From a checkpoint of a small mixture-of-experts model trained on Wikipedia.
Size: 10 layers, vocabulary 11602.
Experts: 64 experts in each of 10 layers, 64 SwiGLU neurons an expert, 3 picks a token.
Training: a variant of SOAP for the experts, 384M tokens, 5855 steps.
Below are experts of layer 4 (counted from 0) of a mixture-of-experts language model. Rows are named router (the router's row for the expert), gate (a neuron's input weights, with its number), up (a neuron's input weights, with its number), down (a neuron's output weights, with its number) and show model dimensions 336-383. Each number is 50 + 15 x the weight over its row's rms, rounded and kept within 0 to 99.
After each expert's rows: a language model's description of what the expert responds to; "gets" lists some tokens that make up at least twice as much of what it gets as of all text. This comes from a sample of Wikipedia text that the model never trained on. Tokens count by the router's weight.

# expert 23
router:46 13 47 74 24 40 58 28 43 41 65 13 31 36 72 27 36 56 50 54 53 76 63 51 39 61 47 37 39 76 37 80 42 44 40 41 77 43 46 35 54 54 74 45 52 35 51 43
gate0:86 57 44 75 24 48 77 94 58 51 67 57 50 61 55 67 56 34 25 42 62 44 17 52 44 54 42 16 70 64 36 47 19 34 44 43 48 48 78 55 69 32 39 40 40 42 55 64
up0:43 39 57 48 40 60 59 42 59 69 71 47 87 65 59 65 52 68 56 22 38 45 52 47 65 53 41 68 59 50 39 37 28 58 53 56 62 50 61 51 38 24 60 44 17 59 60 46
down0:17 45 37 73 57 66 48 52 46 44 86 55 25 56 65 74 64 58 76 65 64 30 72 40 51 21 50 56 63 67 33 37 35 60 49 65 40 64 80 61 70 56 59 56 40 43 41 77
It responds to: Line breaks after article titles in = Title = form or infobox fields, plus section headings and field labels like Genre:, Occupation:, Language:.
gets: "\n", "M", "S", "=", "B", "R"

# expert 63
router:58 60 49 55 42 61 36 52 47 36 41 43 28 40 54 49 61 55 47 35 32 79 31 46 52 39 35 62 43 76 58 47 33 50 35 40 56 23 57 40 60 62 53 64 37 27 53 47
gate0:64 48 47 48 67 36 40 51 38 51 59 80 57 23 11 40 55 53 65 53 63 55 32 43 68 58 36 16 23 87 66 58 40 35 50 47 46 80 55 29 67 52 42 69 37 54 56 58
up0:39 50 56 64 46 51 45 74 38 77 28 63 18 38 33 69 47 62 60 60 53 62 21 24 67 66 69 48 41 71 57 52 75 54 32 05 31 71 69 76 71 80 66 53 60 64 50 82
down0:45 63 60 61 32 39 71 34 26 75 52 47 51 46 57 65 50 67 46 49 43 21 58 40 62 51 73 53 59 51 60 60 15 16 20 45 43 19 55 62 52 62 64 32 87 53 21 46
It responds to: Separators in credit lists and tables: pipes, dashes, "as" after a film and year, such as "(1975) as Janaki" and "(2001) – Fung".
gets: " |", " –", "),", " -", " as", "-"

# expert 37
router:31 44 44 53 20 80 54 24 39 51 42 32 53 53 18 82 54 79 41 46 31 31 47 36 32 46 53 40 33 57 66 55 48 65 49 67 85 39 49 40 63 33 58 55 38 67 54 52
gate0:23 28 66 67 22 54 61 40 57 58 55 49 74 52 52 70 69 48 37 77 53 59 53 49 61 61 46 76 48 53 41 58 33 57 17 71 55 26 75 37 52 65 60 76 41 59 53 35
up0:40 64 38 26 55 77 06 69 65 40 27 64 52 41 41 46 48 35 58 49 53 70 72 49 56 55 44 69 52 40 63 30 61 51 66 55 54 53 31 60 35 51 30 37 80 39 41 66
down0:41 41 57 40 71 55 64 33 21 48 37 73 61 56 68 33 42 64 72 57 39 26 47 53 62 43 59 71 41 48 32 40 62 46 47 52 50 57 43 64 50 36 53 57 31 55 50 72
It responds to: Closing quotation marks, often fused with a period or comma, ending quoted titles, nicknames or sentences, such as "Maestro", "network".
gets: "\"", ")", "\".", "\",", ".\"", "'"

# expert 13
router:65 53 65 68 29 58 43 73 47 29 23 69 40 65 26 66 18 43 39 32 52 24 58 49 44 57 34 38 70 80 39 37 55 53 52 54 64 61 57 34 45 39 81 64 17 61 58 20
gate0:57 63 47 53 60 52 40 61 27 60 44 41 50 61 55 61 46 38 28 51 45 66 34 51 57 81 52 66 40 43 49 23 48 35 50 37 44 52 53 52 57 62 41 60 29 63 51 59
up0:57 54 41 20 44 56 53 52 47 54 20 49 53 47 39 39 47 38 50 41 61 48 47 41 48 38 48 20 42 71 51 34 44 43 41 38 40 61 29 47 20 09 66 49 62 45 19 62
down0:28 61 55 35 63 25 58 64 64 82 49 25 56 44 54 61 59 20 50 46 71 75 61 69 57 38 48 11 49 23 38 46 55 47 43 62 36 39 55 85 45 57 70 58 52 45 50 50
It responds to: Line breaks, row-opening pipes, list dashes and infobox field labels in tables and infoboxes, such as Born:, Family:, Order:, |---|---|.
gets: "\n", "|", "-", " Born:", " active:", "|---|---|"

# expert 36
router:77 64 53 44 52 57 46 42 44 59 45 69 52 39 48 05 28 36 48 35 65 65 61 55 24 38 43 71 44 23 49 50 51 64 41 62 32 36 55 47 41 33 51 64 38 41 52 59
gate0:40 35 42 32 51 39 48 81 56 51 41 57 72 30 52 47 50 58 66 45 57 59 35 46 57 43 53 51 26 49 70 54 62 43 56 43 61 85 39 46 39 56 52 41 58 47 12 51
up0:76 50 56 56 51 41 47 71 47 61 69 72 66 34 71 79 43 50 45 34 69 13 50 44 39 45 74 45 62 65 64 80 28 72 44 33 62 73 53 35 51 52 41 46 56 58 33 52
down0:96 50 46 48 55 49 30 44 41 55 59 68 54 33 63 63 59 50 58 48 52 37 49 68 66 56 63 66 23 50 41 58 56 42 17 64 40 59 66 70 56 64 84 74 20 69 53 29
It responds to: Month names and day numbers at the start of table cells in sports results and schedules, such as March 23, 20 March.
gets: " |", " March", " October", " January", " May", " November"

# expert 42
router:77 44 75 40 62 50 37 45 57 60 64 56 21 28 46 42 43 59 49 38 60 65 62 47 53 44 63 46 48 45 46 38 61 73 57 57 34 22 43 37 60 56 88 54 50 31 44 66
gate0:44 31 67 50 45 55 83 37 44 61 48 66 53 91 48 47 72 47 44 44 64 42 53 34 60 47 87 69 67 65 61 38 60 39 42 27 64 53 57 33 67 51 89 31 66 58 51 66
up0:72 59 67 61 69 25 49 36 56 52 45 37 50 13 57 18 39 59 79 41 67 31 64 51 66 54 50 33 66 35 53 63 75 61 61 32 65 67 56 62 35 43 44 23 68 54 65 62
down0:55 42 47 46 46 67 70 62 54 65 46 46 42 38 56 38 86 59 31 55 42 71 34 61 57 58 65 29 54 29 52 43 32 68 28 42 58 37 46 54 63 27 57 66 57 52 54 42
It responds to: Cells and blank spaces in election result tables, such as Votes and Total, plus small function words inside titled table entries, like of.
gets: " |", " ", " 0", " of", " New", "\""

# expert 24
router:60 55 43 49 45 59 70 28 39 56 84 62 35 20 72 38 41 26 39 53 47 39 37 74 59 45 32 43 49 49 23 54 65 53 75 38 48 63 64 41 53 51 60 32 77 25 19 39
gate0:48 55 21 60 42 76 70 23 67 68 55 52 60 73 46 63 55 52 52 27 72 62 75 59 57 62 34 58 60 51 66 81 30 70 49 66 40 39 68 65 74 75 05 48 47 66 60 67
up0:45 81 19 65 76 40 30 63 52 38 49 63 36 59 32 47 51 64 41 59 66 36 46 63 48 45 39 83 33 43 42 25 28 49 51 49 29 52 61 53 31 43 32 66 53 47 59 28
down0:67 54 67 44 55 38 59 58 51 20 39 44 53 62 44 56 32 74 53 50 69 38 61 49 49 70 50 73 27 56 37 67 42 45 28 60 75 50 47 46 48 56 28 41 40 64 61 52
It responds to: Words and marks linking list items or clauses, mostly and, plus or, but, &, slash, and commas in lists.
gets: " and", ",", " or", "s,", ";", " &"

# expert 10
router:32 65 58 64 48 34 52 25 48 37 51 39 59 31 60 78 54 62 45 55 41 67 47 73 39 26 34 35 55 41 38 45 27 60 36 52 14 35 68 41 43 60 52 60 45 53 49 33
gate0:38 37 63 82 65 68 47 60 49 36 67 62 71 48 66 43 43 66 85 41 55 42 40 67 48 36 44 73 54 33 44 55 21 32 59 44 64 20 40 65 00 29 50 46 79 58 57 61
up0:57 56 43 59 64 60 57 80 39 34 68 19 45 54 36 51 42 28 00 84 81 88 58 35 28 69 32 54 51 37 71 38 37 76 57 35 46 88 66 48 70 56 49 36 61 68 56 18
down0:13 41 50 63 49 55 68 62 75 50 57 50 29 32 30 86 57 23 38 57 99 51 57 29 46 33 65 61 38 73 74 44 74 37 56 63 86 72 70 65 40 54 62 34 41 47 67 46
It responds to: Colons after infobox field labels and year ranges, sentence-final periods, closing number-parentheses like 3), and "(aged" in biographies.
gets: ":", ".", "3)", "4)", "1)", "5)"

# expert 19
router:46 51 56 49 57 50 59 60 56 62 37 38 44 34 68 48 38 36 48 46 42 32 57 44 82 58 76 30 37 32 63 75 53 68 69 38 28 31 49 68 54 47 54 00 48 28 53 62
gate0:61 55 74 41 71 36 48 24 58 28 72 58 63 40 67 32 62 40 35 28 45 71 57 60 32 67 61 34 58 18 25 56 54 08 42 47 63 19 60 47 31 36 54 44 48 37 46 65
up0:63 41 60 47 48 36 49 50 66 53 53 66 42 53 33 49 35 16 47 52 51 60 71 54 35 65 59 30 38 66 67 57 42 51 57 44 25 62 59 35 54 43 36 54 23 60 48 38
down0:56 58 46 55 42 63 33 31 46 51 34 38 55 33 73 35 53 54 33 38 50 39 35 43 49 25 46 40 31 51 76 50 36 44 42 60 32 46 68 42 72 56 69 66 33 64 64 72
It responds to: The word the, and sometimes his, their or its, inside sports-career prose, often before first, final or same, as in departed the team.
gets: " the", " The", "The", " his", " their", " \"The"

# expert 11
router:81 41 60 73 67 65 55 49 49 50 66 30 26 40 11 25 35 47 59 48 46 29 54 39 47 59 74 49 37 50 33 18 56 44 33 51 34 43 32 56 52 52 67 57 37 43 38 62
gate0:73 51 43 62 33 25 55 33 30 52 44 59 38 33 57 53 33 65 55 57 46 46 32 40 50 49 35 76 20 79 60 75 54 36 31 28 63 25 47 61 36 33 69 63 41 58 54 33
up0:37 48 60 36 72 61 68 54 37 79 48 34 44 62 34 41 45 45 53 51 33 42 25 43 53 55 77 54 59 29 67 27 26 44 65 38 54 84 48 75 41 44 64 53 47 34 60 37
down0:20 64 68 40 67 45 58 52 32 46 33 49 66 22 51 45 56 53 59 35 23 47 65 60 65 63 43 60 65 54 54 41 48 52 58 49 75 51 51 45 66 45 50 45 60 74 47 48
It responds to: Line breaks and row-starting pipes in tables and semicolon-separated lists of results, awards, schools or team lineups, plus some name fragments.
gets: "\n", "|", "\n ", " (", " ·", "í"

# expert 35
router:73 71 35 63 51 62 44 48 46 41 41 33 33 45 40 34 34 69 47 47 69 65 54 50 39 42 45 57 41 26 46 54 64 60 48 38 35 26 36 57 43 49 53 59 19 24 44 56
gate0:24 72 42 40 49 54 51 50 79 38 37 35 23 55 72 48 22 59 77 60 39 43 30 67 52 67 33 59 50 37 42 48 36 48 47 51 49 40 50 52 59 58 56 45 68 39 52 34
up0:27 53 50 81 35 54 39 46 48 44 50 29 67 74 56 45 64 58 47 48 52 32 68 45 71 53 60 30 59 54 51 47 44 47 56 27 38 19 11 53 40 28 60 23 75 44 32 25
down0:57 44 49 56 24 37 40 56 66 58 49 70 70 45 63 55 02 62 20 61 56 54 59 45 50 45 37 43 31 40 71 85 53 31 45 34 67 32 53 57 50 44 31 51 40 20 48 19
It responds to: Table-cell pipes in ward and results tables, and ending pieces of words and names, such as -os, -ients, -ants, Sam-s, Honda.
gets: " |", "s", "es", "os", "s.", "ase"

# expert 25
router:63 31 49 46 63 36 52 65 38 44 52 27 49 22 56 25 41 66 51 56 41 43 26 61 77 57 54 40 74 60 36 52 69 59 42 41 64 55 56 38 37 76 67 50 34 41 37 82
gate0:42 48 59 39 62 59 63 38 66 62 52 64 36 41 48 46 43 49 63 39 74 46 58 28 61 45 54 30 22 63 95 54 51 50 47 41 44 47 33 45 34 45 54 52 64 14 53 63
up0:66 50 44 42 32 44 69 37 73 56 36 54 43 43 56 28 45 33 24 43 51 47 62 70 52 39 51 33 41 47 44 52 71 56 34 45 38 52 35 50 33 27 63 39 50 46 34 59
down0:46 66 48 70 33 51 60 46 32 60 53 63 37 51 24 35 58 37 36 40 58 61 24 63 41 71 35 44 41 37 50 63 34 30 48 40 54 29 61 75 51 39 66 40 38 54 63 52
It responds to: Slashes and symbol pieces in URLs, coordinates, density units and chemical strings, such as http://, /km^{2}, °N, SMILES letters.
gets: "/", " /", "w", "p", "m", "km"

# expert 38
router:41 66 42 47 57 57 36 44 61 27 64 53 47 41 58 50 43 52 50 63 33 38 35 38 43 51 55 49 20 61 40 55 45 45 60 53 23 53 61 69 47 46 51 51 57 36 47 44
gate0:44 79 72 46 46 43 42 27 35 70 91 49 65 26 53 43 52 29 69 39 31 53 71 73 50 43 67 69 58 65 34 57 56 45 29 28 38 56 22 37 68 51 62 44 71 36 44 66
up0:63 41 59 49 52 62 50 59 55 87 48 75 79 71 49 41 62 65 38 36 92 23 66 54 56 39 36 21 52 47 55 52 67 57 57 75 16 74 49 73 60 27 41 67 50 78 76 14
down0:28 41 33 33 31 47 56 28 61 28 63 47 80 58 45 50 56 45 52 26 61 70 56 55 45 29 62 31 49 63 54 44 55 50 80 58 59 40 21 40 43 42 41 39 33 48 46 62
It responds to: Prepositions linking phrases, mostly in, of, to, from, near, throughout, as in born in, Mission Church in, Clark of.
gets: " in", " of", " to", " from", " at", " on"

# expert 28
router:22 56 49 70 38 26 50 54 91 69 40 42 65 51 64 60 61 28 27 41 33 31 71 58 37 68 76 43 37 64 58 67 69 68 65 51 68 37 42 26 56 44 48 32 39 45 31 59
gate0:42 73 70 65 48 55 49 36 53 55 69 44 83 24 50 59 27 57 35 72 62 52 64 55 53 22 70 42 47 26 34 58 59 59 41 41 62 56 86 48 57 32 43 41 52 43 44 51
up0:79 49 45 12 53 41 28 44 42 46 36 60 71 37 61 49 40 58 58 43 24 57 66 60 45 20 70 51 74 80 30 25 56 30 36 34 29 48 67 36 40 02 54 59 39 67 73 57
down0:51 43 51 47 45 43 43 47 60 59 43 38 33 52 50 32 35 55 44 94 38 37 62 37 29 58 32 71 43 53 81 44 38 54 41 40 51 62 76 36 38 56 34 32 46 65 40 34
It responds to: Verbs and nouns in album, song and film articles, such as released, album, film, published, and "on" or "by" after them.
gets: " on", " by", " released", " album", " film", " with"

# expert 60
router:66 44 45 33 59 28 46 86 61 60 81 38 55 61 25 30 41 65 59 56 44 77 24 44 45 24 47 43 32 41 71 34 65 42 31 41 31 34 52 84 47 36 52 52 52 48 45 68
gate0:40 63 31 65 59 65 50 62 54 45 64 55 57 46 36 49 68 60 61 72 79 60 22 66 44 48 62 47 39 61 56 42 43 45 54 69 59 57 62 82 41 42 46 63 68 46 94 55
up0:56 34 64 57 38 57 56 50 55 44 57 39 58 52 52 54 49 86 60 38 20 56 62 48 59 52 52 30 69 55 68 52 24 63 26 43 95 69 59 85 58 57 70 40 52 38 71 63
down0:33 29 66 80 46 61 65 77 50 55 43 48 37 45 67 66 48 39 76 57 54 53 27 48 58 46 27 46 49 27 23 41 54 40 56 17 57 59 51 71 58 50 56 71 51 54 27 43
It responds to: Capital first letter or letters of a surname or place name after a given name, such as Al M|oulder, Gil V|illegas, Saleem R|aza.
gets: " K", " D", " R", " P", " C", " M"

# expert 39
router:28 36 51 43 63 51 60 66 58 42 85 54 53 45 57 56 57 57 76 53 43 89 65 42 52 66 55 54 55 23 51 78 48 31 37 60 43 46 72 81 39 59 61 51 63 56 60 27
gate0:50 44 48 54 62 39 76 56 47 70 22 30 23 72 59 44 82 58 44 50 22 27 31 55 39 66 48 44 55 66 52 45 54 45 28 64 50 72 62 59 45 45 39 56 61 60 47 65
up0:33 55 44 59 34 39 68 71 59 67 56 31 51 50 65 55 41 58 26 43 70 37 55 55 48 67 50 28 44 68 70 46 60 62 62 36 57 43 66 82 48 41 28 72 60 37 63 61
down0:40 24 24 55 58 39 70 53 34 36 51 53 64 66 30 61 32 35 58 77 53 31 31 29 65 45 63 47 34 63 67 65 50 45 70 58 44 46 59 65 64 41 13 52 46 23 58 46
It responds to: Counts and numbers after prepositions or "approximately", such as about 3 mi, around 40,000, "a" or "six" before nouns.
gets: " a", " 3", " 4", " two", " 2", " 6"

# expert 58
router:63 11 48 72 43 56 60 43 48 40 58 42 23 43 40 36 38 57 21 43 51 44 63 46 34 59 48 40 54 60 68 42 73 45 83 41 61 70 51 45 59 25 64 57 42 23 40 50
gate0:58 56 34 47 23 31 70 46 37 47 33 50 84 49 31 52 52 49 31 48 35 41 45 27 47 50 66 40 69 69 51 52 04 45 44 31 47 40 51 42 46 34 67 52 28 45 62 36
up0:56 31 54 37 26 53 52 48 66 70 39 56 72 65 18 38 46 63 28 44 62 44 59 36 31 41 69 18 71 55 43 67 29 82 46 71 56 49 52 27 30 39 46 64 47 26 53 46
down0:78 45 30 45 78 35 61 43 54 45 54 57 60 36 50 45 41 50 59 50 37 77 36 53 80 73 32 54 59 42 32 25 47 80 68 54 34 19 56 62 56 51 54 72 50 36 39 56
It responds to: Hyphen bullets and numbered markers starting list lines under Notable people, See also, Books or Cast sections, and leading table pipes.
gets: "-", " |", " -", "1.", "2.", "3."

# expert 26
router:58 38 36 56 42 58 67 36 43 49 47 51 67 45 53 31 41 44 65 58 29 49 66 34 67 50 39 34 58 55 34 72 66 53 31 16 69 80 50 78 49 44 54 36 41 42 50 47
gate0:85 42 38 60 52 53 66 34 29 44 52 55 44 67 47 31 77 57 29 49 74 63 72 63 58 99 70 54 51 92 47 30 37 45 28 30 35 68 48 60 41 87 51 32 68 65 61 51
up0:52 53 45 38 55 50 49 74 51 43 53 42 44 56 45 70 32 53 36 38 40 57 21 87 55 45 40 66 33 36 35 56 45 41 26 61 25 61 76 47 54 69 69 39 58 51 27 58
down0:80 57 34 78 26 37 53 47 48 56 45 49 32 44 60 74 72 50 58 55 52 44 64 47 81 68 56 54 79 47 42 61 52 00 44 39 62 50 59 70 53 61 69 29 60 49 47 61
It responds to: Line breaks and == heading markers in wiki section titles, such as See also, History, Personal life, plus a following The.
gets: "\n", "==", "===", "=", "The", "==S"

# expert 15
router:40 24 60 61 60 43 54 61 35 24 57 66 44 41 39 64 14 70 43 52 69 89 18 70 52 35 45 40 59 60 45 30 22 34 37 35 47 43 60 14 55 55 40 51 69 67 40 63
gate0:52 62 54 20 37 49 80 58 71 60 65 49 46 54 81 32 42 33 52 55 43 41 34 85 35 38 58 42 60 54 40 45 06 52 61 38 77 60 54 48 39 60 80 26 31 42 48 59
up0:54 31 25 41 55 56 84 65 35 32 54 30 80 65 49 34 73 65 34 76 58 66 45 86 34 59 44 44 40 45 29 51 46 26 64 36 39 54 32 57 62 63 46 60 15 62 44 64
down0:42 47 49 40 44 45 62 82 61 68 61 63 39 52 53 42 44 35 49 28 48 46 28 44 68 74 56 19 62 40 47 54 27 69 42 49 54 00 43 56 58 17 57 37 25 67 43 57
It responds to: First capital letters or initials that begin a value after a field label, such as taxon names after Clade: or Suborder:, and abbreviated "S." or "A.".
gets: " I", " E", ".", " A", " A.", " Clade:"

# expert 16
router:40 55 55 47 42 76 55 35 75 46 87 83 57 37 60 49 34 40 52 69 45 42 36 74 74 47 31 48 51 51 41 70 81 64 79 19 54 58 49 50 28 45 55 31 80 30 26 56
gate0:66 69 61 45 32 52 54 28 37 51 35 44 13 68 56 49 69 53 35 44 66 66 41 39 56 66 63 77 36 55 72 65 51 51 42 62 62 69 58 47 78 42 37 84 58 49 52 28
up0:71 32 50 59 66 61 27 59 72 39 63 62 70 50 66 55 34 43 51 59 57 47 60 31 40 84 54 57 51 78 37 54 53 61 41 58 70 21 41 48 56 44 42 63 66 82 68 15
down0:38 44 62 69 53 43 39 17 33 54 48 62 68 38 41 28 62 73 64 20 45 44 28 75 56 54 55 33 68 50 50 30 41 69 40 57 65 50 38 40 65 83 53 72 39 56 52 66
It responds to: Mostly "and", also "or", "but", "&" and word-final commas in lists, as in "between five and eight", "record and guide".
gets: " and", ",", "s,", " or", "es,", "e,"

# expert 43
router:61 47 43 45 56 59 60 45 29 14 55 83 43 42 74 58 13 69 22 50 66 30 21 46 48 46 58 39 47 46 25 31 53 53 47 14 63 33 47 30 53 40 57 46 42 39 35 60
gate0:48 66 71 33 70 55 79 36 45 53 23 60 42 72 39 79 40 44 27 55 64 57 52 62 57 39 28 50 27 34 34 61 51 64 16 63 79 54 39 48 67 28 55 37 47 62 72 57
up0:35 38 55 25 74 67 28 28 63 54 35 65 40 69 31 58 40 49 57 57 29 44 46 55 43 57 33 52 31 32 63 52 53 44 60 44 84 33 61 54 28 78 70 41 56 27 44 60
down0:49 55 33 32 75 57 18 45 57 40 38 50 44 52 50 41 79 88 20 50 40 44 55 65 47 62 48 35 40 60 62 47 57 43 45 42 42 63 68 34 30 66 51 50 60 32 38 56
It responds to: Column separators and header words in wiki tables of election results and sports rosters, such as Votes, Candidate, Pos., Pts, Length.
gets: " |", " ", "s", " %", " Notes", " Player"

# expert 59
router:59 50 23 38 48 59 62 44 66 38 56 47 69 61 18 21 23 42 42 32 59 37 39 55 65 49 33 56 58 61 30 19 37 68 55 50 47 34 74 40 43 24 36 59 56 45 29 49
gate0:56 52 44 72 46 53 37 50 44 41 22 43 38 65 38 51 73 66 46 43 44 23 32 23 40 57 59 41 21 89 41 59 37 64 47 67 29 46 48 30 34 60 79 59 42 36 47 56
up0:49 61 30 72 31 49 49 38 45 54 33 63 40 87 52 23 49 42 76 37 40 68 23 42 40 75 48 39 56 81 44 52 21 76 47 71 56 66 55 64 26 48 51 72 41 59 45 50
down0:85 41 46 56 50 83 35 66 58 43 72 31 58 54 64 64 40 71 39 32 54 49 57 51 44 54 44 71 49 58 62 69 51 64 65 51 34 32 75 36 63 48 60 45 74 60 49 75
It responds to: Word-initial al pieces as in altar, alive, alcohol, the Arabic article al- with hyphenated names, and other mid-name pieces.
gets: " al", " Al", "al", "-", "m", "il"

# expert 29
router:55 50 40 71 61 54 46 72 15 39 49 56 57 30 70 46 28 54 45 43 65 37 38 64 58 24 51 35 71 42 39 22 53 51 49 36 33 66 35 32 69 88 50 74 41 66 70 64
gate0:43 44 73 37 59 38 51 45 55 41 21 38 43 52 56 53 71 39 52 44 62 40 64 42 40 47 35 32 28 43 51 64 49 50 11 82 60 47 44 74 17 41 60 35 70 56 57 44
up0:26 56 59 54 70 41 53 30 45 78 51 64 51 42 55 68 59 56 51 46 62 67 55 52 57 46 68 76 40 29 41 32 47 43 25 58 70 35 65 44 59 47 61 60 64 68 34 66
down0:53 42 63 38 47 53 42 75 46 48 33 41 31 53 45 46 57 44 59 55 34 41 55 69 54 54 73 37 36 65 44 70 76 82 30 18 53 53 49 37 51 65 44 62 44 47 79 39
It responds to: Decimal digits and degree, minute and second marks inside geographic coordinates, plus other decimals in statistics, weather tables and election figures.
gets: "′", ".9", ".4", ".7", ".8", "°"

# expert 45
router:25 34 37 41 60 55 49 50 48 40 92 44 53 42 47 46 52 56 75 51 48 86 67 50 47 57 42 56 60 08 51 51 59 61 16 79 31 37 60 59 55 56 69 56 66 40 38 49
gate0:43 17 38 65 57 38 39 32 47 49 52 39 79 48 68 79 55 44 56 43 59 36 21 74 68 55 41 47 60 63 71 66 33 26 57 45 38 16 83 56 70 74 54 65 70 52 51 50
up0:55 48 28 59 64 61 43 58 50 44 43 58 50 39 54 41 54 62 54 28 31 43 50 43 58 64 38 62 46 48 51 46 22 50 78 35 75 55 58 17 44 49 31 88 63 44 72 42
down0:38 60 52 51 43 51 47 19 33 39 17 63 46 48 38 42 47 63 38 60 40 63 61 38 44 45 49 50 27 59 51 41 61 49 67 69 54 28 45 40 12 58 50 36 41 62 61 65
It responds to: Numerals and number words in prose and tables, such as 78 cases, three goals in 12 games, years and citation volumes.
gets: " 6", " 13", " 14", " 3", " 4", " 7"

# expert 40
router:61 53 38 70 37 71 42 53 67 43 72 69 39 55 83 49 63 54 68 65 37 32 61 45 46 45 79 61 29 45 42 55 65 54 51 57 25 51 69 48 58 78 40 47 73 19 41 51
gate0:63 66 30 47 53 49 48 58 19 49 70 72 53 31 75 27 51 52 77 30 64 49 83 52 42 40 32 44 53 71 59 50 43 58 49 30 47 51 68 63 32 75 61 48 52 28 36 48
up0:41 46 24 53 39 32 76 59 56 48 71 48 60 14 64 47 53 55 51 40 65 28 71 56 21 53 59 22 52 68 28 52 47 90 07 33 55 26 56 60 34 70 31 30 53 25 40 36
down0:57 26 34 75 51 78 37 70 58 77 64 46 48 55 74 00 43 22 54 63 59 75 47 56 55 85 48 29 40 30 44 30 41 57 60 55 92 32 51 54 50 25 52 60 44 63 37 68
It responds to: Prepositions such as in, of, to, during, after, within right after a verb, participle or noun, as in "operated in", "died after".
gets: " in", " of", " to", " for", " at", " from"

# expert 44
router:91 57 54 54 55 55 28 74 38 27 71 59 39 60 65 55 24 73 37 63 69 44 43 35 24 66 57 57 37 54 24 42 54 63 60 47 69 56 55 64 54 58 49 67 53 71 51 64
gate0:47 40 54 47 28 76 37 46 67 34 52 46 59 47 40 27 36 50 39 66 55 47 47 32 59 48 44 63 54 54 53 34 62 34 55 62 42 62 54 38 77 54 63 43 81 72 53 24
up0:52 47 43 61 53 43 68 41 49 74 79 55 56 40 51 22 76 54 56 36 43 39 66 28 63 32 60 34 61 41 47 55 52 34 30 45 39 50 56 31 36 44 48 22 50 32 47 70
down0:78 73 77 29 66 68 64 39 62 90 40 53 48 67 44 57 40 42 56 73 31 20 28 29 45 81 39 51 61 53 47 46 54 54 47 61 42 35 44 38 56 81 94 35 63 62 68 50
It responds to: Plural suffixes closing nouns, such as -s, -ers, -ations, -ists, often in table headers like Teams, Clubs, Votes.
gets: "s", "ers", "es", "ies", "ors", "ations"

# expert 46
router:49 54 37 48 56 46 65 61 33 59 46 65 46 40 35 14 48 43 41 57 42 71 22 47 40 50 38 56 81 34 49 60 67 55 32 26 43 72 55 53 40 62 34 54 48 60 81 60
gate0:47 32 34 52 50 59 67 61 63 49 62 77 41 39 55 39 22 31 79 63 36 81 46 43 35 66 45 72 52 54 61 44 25 70 69 27 54 65 56 42 35 57 35 67 62 61 59 19
up0:65 59 45 51 46 60 38 37 47 54 65 49 49 43 76 65 50 64 50 39 52 44 45 53 64 45 52 43 31 53 31 49 36 44 53 51 61 49 35 63 54 53 68 46 41 46 38 54
down0:81 54 32 58 46 81 64 29 46 52 46 48 71 54 42 91 65 61 60 46 29 57 55 49 57 63 42 52 72 64 45 56 38 55 59 33 47 56 31 49 61 69 43 57 45 39 32 34
It responds to: Percent signs and decimal percentages after numbers, numbers and pipes inside wiki tables, and closing parentheses or quotes, like 7%, 18.9%.
gets: " |", "%", ")", " 3", " 2", " 1"

# expert 41
router:66 50 42 68 55 62 61 59 69 63 48 84 34 55 72 26 61 56 64 72 25 40 43 51 58 42 86 68 59 54 30 65 70 36 84 44 37 62 58 29 44 87 36 29 67 35 39 43
gate0:44 47 44 52 34 66 54 28 62 50 66 38 52 42 35 49 30 60 43 50 34 76 56 33 41 46 36 43 62 63 40 51 44 65 65 37 47 51 69 68 59 86 72 47 37 69 37 28
up0:22 66 53 46 53 57 47 66 19 81 62 55 64 79 45 29 62 52 54 36 56 43 47 67 42 77 36 54 44 55 58 42 37 57 43 49 32 73 66 68 47 42 56 60 53 28 52 47
down0:23 36 61 73 49 53 62 65 58 69 59 56 66 70 57 38 61 64 32 58 70 39 23 18 31 51 81 39 41 43 73 55 62 84 50 37 40 68 60 68 59 29 37 39 67 35 46 86
It responds to: Prepositions such as in, of, to, for, during, throughout, across, following a verb or noun in running prose and preceding a noun phrase.
gets: " in", " of", " to", " for", " with", " on"